Weights of a small mixture-of-experts language model, trained from scratch on English Wikipedia.
Experts: 96 experts in each of 6 layers, 4 picks a token.
Training: a variant of Muon for the experts, 319M tokens, 5453 steps.
Below are experts of layer 4 (counted from 0) of a mixture-of-experts language model. Rows are named router (the router's row for the expert) and show model dimensions 0-111. Each number is 128 + 24 x the weight over its row's rms, rounded and kept within 0 to 255. Numbers have three digits each.
After each expert's rows: a language model's description of what the expert responds to. This comes from a sample of Wikipedia text that the model never trained on.

# expert 28
router:146097092160130142089111141129152115111150157135146130110105123123141141159136137121099120164147141095118145142097109145087124112094126151113100084086165150080128105138145092195145107151081108133121136133152104101162152126150114171093110099111146116129123120150123148141169126147121137152095125132090106181127104116129142113114137134133
Line breaks. Line-break tokens, mostly after a sentence-final period ending a paragraph, and blank lines before headings or list items.

# expert 42
router:117164142118150117140148146121125134177135152151128135161145134141088145161105097152177124086068098162142121103143143103158121097122165107147132190187109115156148142125101141081128131122172110117128144132136168121079125156102119088133131098149112138108085115108109114086132141094132132137141163099125126111143116125127125101135114162131
Opening parentheses. Opening parentheses, often fused with the first digit, for unit conversions and birth years, e.g. 355 cm (140 in), (born, (19.

# expert 2
router:133132162090139119167121143118131121102157137136119156149174122096087130126135125114150116096113067136154109099158137117148127092115136136109135181141112079141117104113110138117095141120152157133135135171142172141094115136111134090116101131102130137148152111113129104118109054105135120145123170090132121109096151103083144099160100131131
Noun-forming suffixes. Word-final derivational suffixes like -ation, -ity, -ment, -ance, -ology completing abstract nouns, e.g. deforestation, possibility, Investigation.

# expert 27
router:137133148109133133113154170122124119144118103127110160150112156113096146128123100130175141094075094126145158071134139123176129101103111109138134176145130118153126157129169113161074137117174152107120131149145157134097093129144120132145110124106136130133067138103146104104073142096134124127136146118159107134125137088144169147175129150120
Infobox field labels. Field labels and colons in infobox-style lists, e.g. "NRHP reference No.:", "Position:", "Born:", "Coordinates:", plus the article "a".

# expert 30
router:147146154101114142194166176115120111114117121110105138151135103099124153127059124093149127099095077135169161113159164122138082109128149099128171152150091114155112134131112146098143144131127117115122145142109189124077116139115154121170116107115136164131096165128124110129116087107122106088121131125109152085117114128126143133153123124156
Numbers and counts. Number tokens in tables, dates and counts, often after a pipe or colon, e.g. 2 children's areas, 17, 1848, 16 passengers.

# expert 41
router:125118164128115126127164132112126094121143120135087163155141121158109144174077131090131129126111069132138127097123152108177162114108118124100145157174150093137165138134106133127109148118138100123148088160102168129141130127136133144138132096118101144157127100099144071105103103123131131120143122128158106102121130122095151142148101132153
Personal names. Given names and surname pieces of people, often in credits and lists, such as John, William, George, Rick(ey), Gold(by).

# expert 57
router:111130161082176136140163137146131129139132082092091159123111106173082151094129132114153140116101090105128158096147128082143105123116137109127096165167129130178141125108126148116060127155163145082116115096136146128095121135136151120121143110121100135114138142127098113107094109152129118108128145132166122146118125096129123115114151144125
Letters t and f. Single-letter pieces t, T, f, F inside or starting words, e.g. Turtles, Drafted, Elefant, often near Thai script.

# expert 11
router:142136161110133135122146141146083097107157150148066161203118137129095107096090093078159141124091098120134151113101162127139136115132147112151125152118126081161131116108152170099137119090191145124135121141129147145115075102117142080110094083096132120137095136109108104131149132125121130121159142086156182122111126137111173103164148119138
Word-initial fragments. First piece of a split lowercase word after a, the or and, such as kn(ee), sw(orn), endors(ed), plus the pronouns he and she.

# expert 58
router:149166182113172150119149131122114100142127139108101149146130114125099148143116100124126135108087072132152129124142156099172110095076119117131165197173113100141147117108122135067099106129179144120138118159131154129117134163148136045130143125133094132107116134103130118115084121141141110135110127127150118069113152135120135166134131153150
Line-start list markers. Dashes and pipes starting a new line in infobox lists and table rows, such as - Born:, - College:, heading ==.

# expert 56
router:094106139146115090131155114120138143140127133122127134102124113107137126143140140140129146139147185130141104125084122164126146153102120096159131082140125189125124112091147132115126122142105140139123150112160080146119147157132115095118122137152140149109131126143154140133110182123112152108138132150138125085116091146151120144115115145134
Surname word endings. Middle and final pieces of names, mostly surnames and place names, e.g. Hoekman, Carmona, Hutchins, -sky, -insky.

# expert 9
router:142151156119132138143127127114098092138150146085148177177126156153103121127130118118147137126099104146126139105134142136109115102119074110159133152113133154114152121143098151131111168115144124102142134167108134133093111140136118100135155077102118176102099106115108116086122137123114079143132143124188085122140120144140157147165122146107
Units after numbers. Unit and number tokens right after digits in measurements, scores and tables, e.g. ft, km, million, °, and table pipes.

# expert 37
router:098078131118100146106133152123110121160179104114155112154113136103097119166121178120151117166133118112146110088115144131132183116118106083121118138155098122063150134076159116107120131122121107124129161147181166119140179109163145080080125119130139150093129100136111157113103119077150120150149142169166136077136102108061166173127134142112
Name and place endings. Final syllables of surnames and place names, such as -ley, -ville, -ford, -ington, -bury, -ić, as in Ridgeley, Trepassey.

# expert 20
router:088142117126073095160112090107131160094113124149145145107146139148161102085123156150130156120159194135118088149105113099100148162150127141149149104149113174146109122159126153087126141133116145143125104104110120163137103129126145148136121153139131120164187131119146123136127184144113145104144097108122149122145126162159096139151100123137
Word-start fragments. First pieces of split words and surnames, often in species lists and biographies, e.g. Cor, Gu, Sab, cor in corrugated, Gra in Graveyard.

# expert 34
router:154157130109209129114151134098141121127115134157092152157119133138116163111085118104166105092115100124135118108134134102149122120113133106137148171169111126135127130109111135110131115101174140109109145159129192145124117125129133109146128116125118176133110159117132109139144114118130115143135173102140117090121140135116114112120140147128
Commas. Commas, often fused to word endings (e,, er,, a,), in lists and after dates or clauses, before and, which, but.

# expert 29
router:159151140117170182165145147106106121105141146120060160129130132118103160127115107130141093093096100169126138086153140149151125098101183106113137159164128072119176133108128171105112147101131150109089089128147138127094089092096113131143158160129134135137114142114109079112118157099151110128125146119155121165138113082139100101121119128151
Suffix ent and articles. The word piece ent ending a word or name (Derwent, Laurent, nutrient), plus the, in and New in table cells and lists.

# expert 18
router:113131193132146097116143147105118120104131101103108136120111136154116165072103151142147143122143126132111151135161118120155088122179112131155167160133147102160131162136083143126132148127090108132122125132124131201207085143092108124153153130075131110166117143108157153149101138150103136154157136120147176084115109107119129151143144154131
Lowercase word starts. Lowercase first pieces of words, often after a space or hyphen in foreign or compound names, e.g. soy, sapiens, Loue-moi, break-away.

# expert 51
router:151147166114131137138172170136117119136121116138116139141103108130079150162087103126158116117093082121104186097137145107154137133095120099145128158157115099166126142108132132079121133118143129121146136115137184143101109156105124087125141108137118132098097123090146077109158110125134113124116161100169101108136104114134137109160127125130
Table column separators. Pipe separators in wiki tables, especially header rows (Nation | Player), plus sports stat labels like W;, L;, Apps, Pld.

# expert 39
router:140147141108160164136121133138092098120156121122118131142126137139109141134101102095141143115106110093110130097151137132199136153153165140175134167127129143108113134151082185084117165123143152080136082104143148092085146140129133071123108094134115140132097094123117139109098142109162106134069158080147083098113158110090171121165144154150
Temporal clause conjunctions. Subordinating words and clause-ending commas in prose, e.g. when, where, while, until, before, "time", "However,".

# expert 62
router:083136135139099112162114102132146158123131131169138154074143176172158090087166122143143152150149154143109089141112125110121116175146115127134148123131114189155112113165135165105133117122113158131130124141122129146119106134138112167133135170133113147140162106096149137128136167130138150103161080133122110130114105137157102116150121154148
Name-initial capitals. Capital letters or first syllables starting personal and place names, e.g. Ch in Christer, Gl in Glens Falls, McC, St John's.

# expert 49
router:141146130112177115151133181129105120136145104118172125151129138124109147121113098131156115093067076134163176094133155132165153100125156075123150163161145111186154159129111139101126153131172128105093121138156160129121124145089146101143136112143130132132125105142111098102114103116137094116107159106137107112141134102120118108126165155131
Semicolons in lists. Semicolons ending list items, chart rows of —; and references, plus commas after dates, as in Army; and October 24,.

# expert 4
router:142133141102126169099125146137092082143154105093124155148156131093117104184092117134099171118100113119125150099119156131177143126182097100154135176099089075160129143112095139060083123114161146127142140120168154151104107129125173087120136142141099148135099090127125151103105120121133134109131160143158099140078150097113167148140099127128
Sentence-final punctuation, years. Periods ending sentences (often fused, as in es., ed.), closing == on headings, and years after in/In, such as 1992, 2015.

# expert 15
router:107118148095128143135149126185130085112118113126097110156153131120119174166128125109165140116110094135090129117127150136117139075138157113089152158114143153076135155112109153104132113106143118157173154116152142109136154111147151093142069156129139122106155178071106103115137141118104115164183102141136138125136122100118128169144104107098
Verbs and clause links. Auxiliary and linking verbs, subject pronouns and "and"/"who" in running prose, e.g. was, is, were, it, who.

# expert 47
router:122124165137108129115157149131085104110137149116127122152136135114090157112168159124167129078092077157134096126156122131154142133121160144138128132159095082136136085127142132127118135172152123128128109111099144140114129120109125132144114109114105142116124166101096137112098129144093091195146137085143132133160132082118165130110121103131
Subject nouns and be. Forms of be (was, is, been, being) and nouns right after his/the/a, such as trip, land, role, team, victory.

# expert 21
router:162143156099174144185144160111136107144158101123089147145116129155092170147116097112154109113101107154116130094156159114141137107116133085145146161172133118161162123090109151103103132107166129091111129133123131155104087160114127102148134113127114155115101121097139114106103145098129095157137171114154131111138109125116144140146142169122
Parenthetical list connectors. Commas, brackets and connectors in lists, credits and citations, e.g. "(feat.", "(including", "or", "to" in ranges, author-year parentheses.

# expert 44
router:155140155109199148119169164097085138173121138128078174110163156133124174093124121086169157105099088152159161088169140113187129106131122143149131196131108099141119132127152113127106135112162127130111122130145195146106104131109150123143138113147124148088113138088154116089105151084127142153136117138148127127115121120145170132144118172125
Colons and separators. Colons, slashes, dashes and pipes separating labels from values in lists, infoboxes and coordinates, e.g. Poland:, https:, the slash in coordinates.

# expert 25
router:143163139089151122181137152103129161146133111105081169156113094144103155137129118122150104096128136151132144141164151103145102088104128142151141122162114146151145156085132135108124164102150120097078106148117131160106087152078095110147124124126112126100117153094152106134080127127139116134158153096142130077163101117156120122141137155149
Numbers in tables. Numbers and decimal figures in tables, statistics and measurements, such as 0.700, 37, 81 mi, 99.47, and dates.

# expert 23
router:140121138120126152174143181137140128131124122144083126170114120127103154093098104132164130119108053123148150125179134117169090089107143151141148164135109106144145123110108098084084136131164138106120100176109160116102117169147143105127144105126128111136107137111118120102113098106124088112154120094150147111114150098115130136127128101142
Numbers in data. Digits and multi-digit numbers in tables, coordinates, dates and statistics, often after a pipe or degree sign, such as 31, 46, 2024.

# expert 17
router:142156154120173159110110121123098085134093090137075137135120125141132149134122112110173145140097084150125153096142180122131119102175133100121139164161104114171094133134118106086093152106102118139137184128146159169103122138134126082132143111150115103120110083138124113094110099132144154119140139122126121137122125127116097145116111138114
Institutional name adjectives. Adjectives and nouns opening official or public names and phrases, such as National, General, Royal, public, local, Human in Human Rights.

# expert 55
router:101150144139118098148158120065116143114147130133115150142141098116104145105150139139145108113156179157132129126142144115153140112117099143164135115155097136108121130071144168103095133100086120122108142102143126172117151156103092100117109125137139141111145073138128124114091155116106102111142140123174155091171110075140119154114139149110
Common nouns after the. Common nouns, often institutional or physical, after the or an adjective, such as system, temple, castle, town, research, meat.

# expert 13
router:148084163114165154151174162138115109130102115140099177143108111131101114118112085125151147113089060107134147099153132150162118086133170140140158153143075109140152168138093144113115140156127145091098087116130150154120094126098131134125111120145103153149111128090165121103103149104117108130120166148140086123109130130138152142135136137144
Short fragments after m/h. Short word pieces right after a leading consonant fragment, such as m-et-al, microgam-et-ophytes, Arm-en, Hip-H-op, plus taxobox line breaks.

# expert 60
router:174143191099133121131169134154099147123148083159134155154118145133081165143110114129178160087054082132095140096153131110170111144108138103166153169124106106145123087102099132117109126131174135137125110119121161121120139140137135118122133133122106120112101121114122082141125110126149112121129144103135090119133116109155100099139096131130
Inner name syllables, line breaks. Middle syllables of Romance and foreign names and words (Vauban, Ghiaccio, Durán), plus line breaks and dashes in lists.

# expert 14
router:086132097134066107176107086122145159130117125136145125073148155156163100078160142151113149114205207128113099162118115111114120169155116133130133092127131157147095116151135146103136114121105146146136114121109090135132116141112131149142114167133137125157169142138141148149148142144127139105147106141116134115111121152148105118135102115135
Rare name-initial consonants. Capitalized word-start pieces and odd inner consonant pieces of foreign or unusual names, e.g. Rh, Kh, Sz, Gw, the v in Irvine.

# expert 59
router:151092157148127140165107195095108133130117121097100136146165115097086174125076131108152106089104108144119150104128145126140123116144099102163172151143090100114139146120103102095098160093135113092148145119143130132160164169138164084117143093130091161117103091169117143108093099105146133150129139169159157121152120068111149118104140125120
Place and institution heads. Final type word of proper names for places and organizations, such as Street, Highway, Park, Airport, Stadium, Regiment, University.

# expert 5
router:128128157130142129159162158126128154152154150135142125171137132119125127126108103078151151112119081130141147101141109117148161128126125141139127146128121106110134099123131121116133161138136123096140138138116180097091087124127114103154117125169116153141082109122133114085117135099143110145174126143174126139109141082158156130112111147111
Foreign-name word pieces. Inner pieces of non-English names, often with diacritics, like Dang-l-ars, Demb-él-é, Pue-bl-a, plus function words such as in, to, a.

# expert 16
router:146122136099155119159156139107101097143163109147111106160131117140069128136120089137149121117159076103134156137164108147156080134130128100107135173171105121123121119150121106104105155096168129106090106133100195128122100136148128156119141128106120126129103148110114124086097141104118125135138175163147108092133147133088121076149122141120
Function words, modals. Infinitive to, that, by, of, which, and modals would, can, may after verbs, as in learning to, intended to.

# expert 43
router:110141125125123107141161187108091116152131151110121146147117074118110164149089105113164121116066093096177140107128176102145140119144105107135177130123142139097107176121169131098093177104132140103128181144155141111085090115157126104111121119135164159114085095138122123124137135106136109158122170109154130117124127112109158136145148107118
South Asian name syllables. Vowel-heavy syllables inside Indian, Burmese, Arabic and Slavic names, such as Samajw-adi, Vishw-am, Nabaw-i, -ski, -ani.

# expert 7
router:136154165107159166165162169131095120148158108099102137150135122163094170120131102111162126101114111151150123109163153117150132108101142094151140147177110092164159136115099156134106144103149121109097120160144161155108101155092123109143122103128107145095112133118131092075109130117123110135156152130154103088163108097128156116154113169130
Nouns and adjectives after determiners. Nouns and adjectives after and, the, other or their in running prose, such as each other, black rhinos, mother, others.

# expert 63
router:113176151106148110124121143119123110164115143131145161158141131120074137142094140110161144139076090130123134110120153093187126139101140113150169168182115101131120128097117164110089124135151142092108111166155187120129122145127147135119145124112134182110132129104124130129063137091115086158161157148150117107119143128128140116117121178145
Prepositions after nouns. Prepositions following nouns or verbs in prose, e.g. of, for, with, on, by, against, regarding.

# expert 8
router:141147167116136137069141152102099099119143130145150130185127129140109133117118099082172113126082095133081171104105136090176102101132138129117145140112095114143131112095093115135124133155130086104130126095101166130124114092125138110136125118117105143122099128138124154075097172106095116151125152101126103128127124126104136099140119116114
Line breaks in markup. Newline tokens after section headings, table rows and list items, especially the blank line under "==History==" or after table separators.

# expert 6
router:191124163138151136117156161141125090135122115140103153164120132154102148096122106090166130127097089125133132090145149123147163106103140100148152132128157123130122140150135159132143143108188091088141089129134152131104134135106129110131107088154110167153102100132158086119139116131147108121105148077131125123145153107178154124134117104135
Month names and prepositions. Month names in dates and the prepositions before them (in, on, from), as in in March 1931, until August 1796, July 3–6.

# expert 1
router:148141141126176124165128170152097139163141126113110140155114150112073139099145089145128115107103080116138121093146122143152115128130108087174117170153133109133126160116117155114115118085145125100136136145141172120074093138099136088117173101159140150112098137127117124106089138127123134144124121127134134144086143137132146114145155107141
Mid-name word pieces. Word pieces inside proper names and surnames, often after a G or J, such as G-ator, G-het-to, Rog-erson, Prit-sis.

# expert 33
router:148170141075153099123153120094098131151161118085097107129111102153109153076122144123126153125100079137172119121153138163122146101126099139111109131148125090154159143103090130110140123138129122113093119132148169133123134128114175149113153103145120159122092131124135100090092130135135107150160140097148126097117134130138114110142117158180
Mid-word letter fragments. Short letter pieces in the middle of unfamiliar words and names, e.g. Enilchek, Ornamental, synchronised, ceremonial.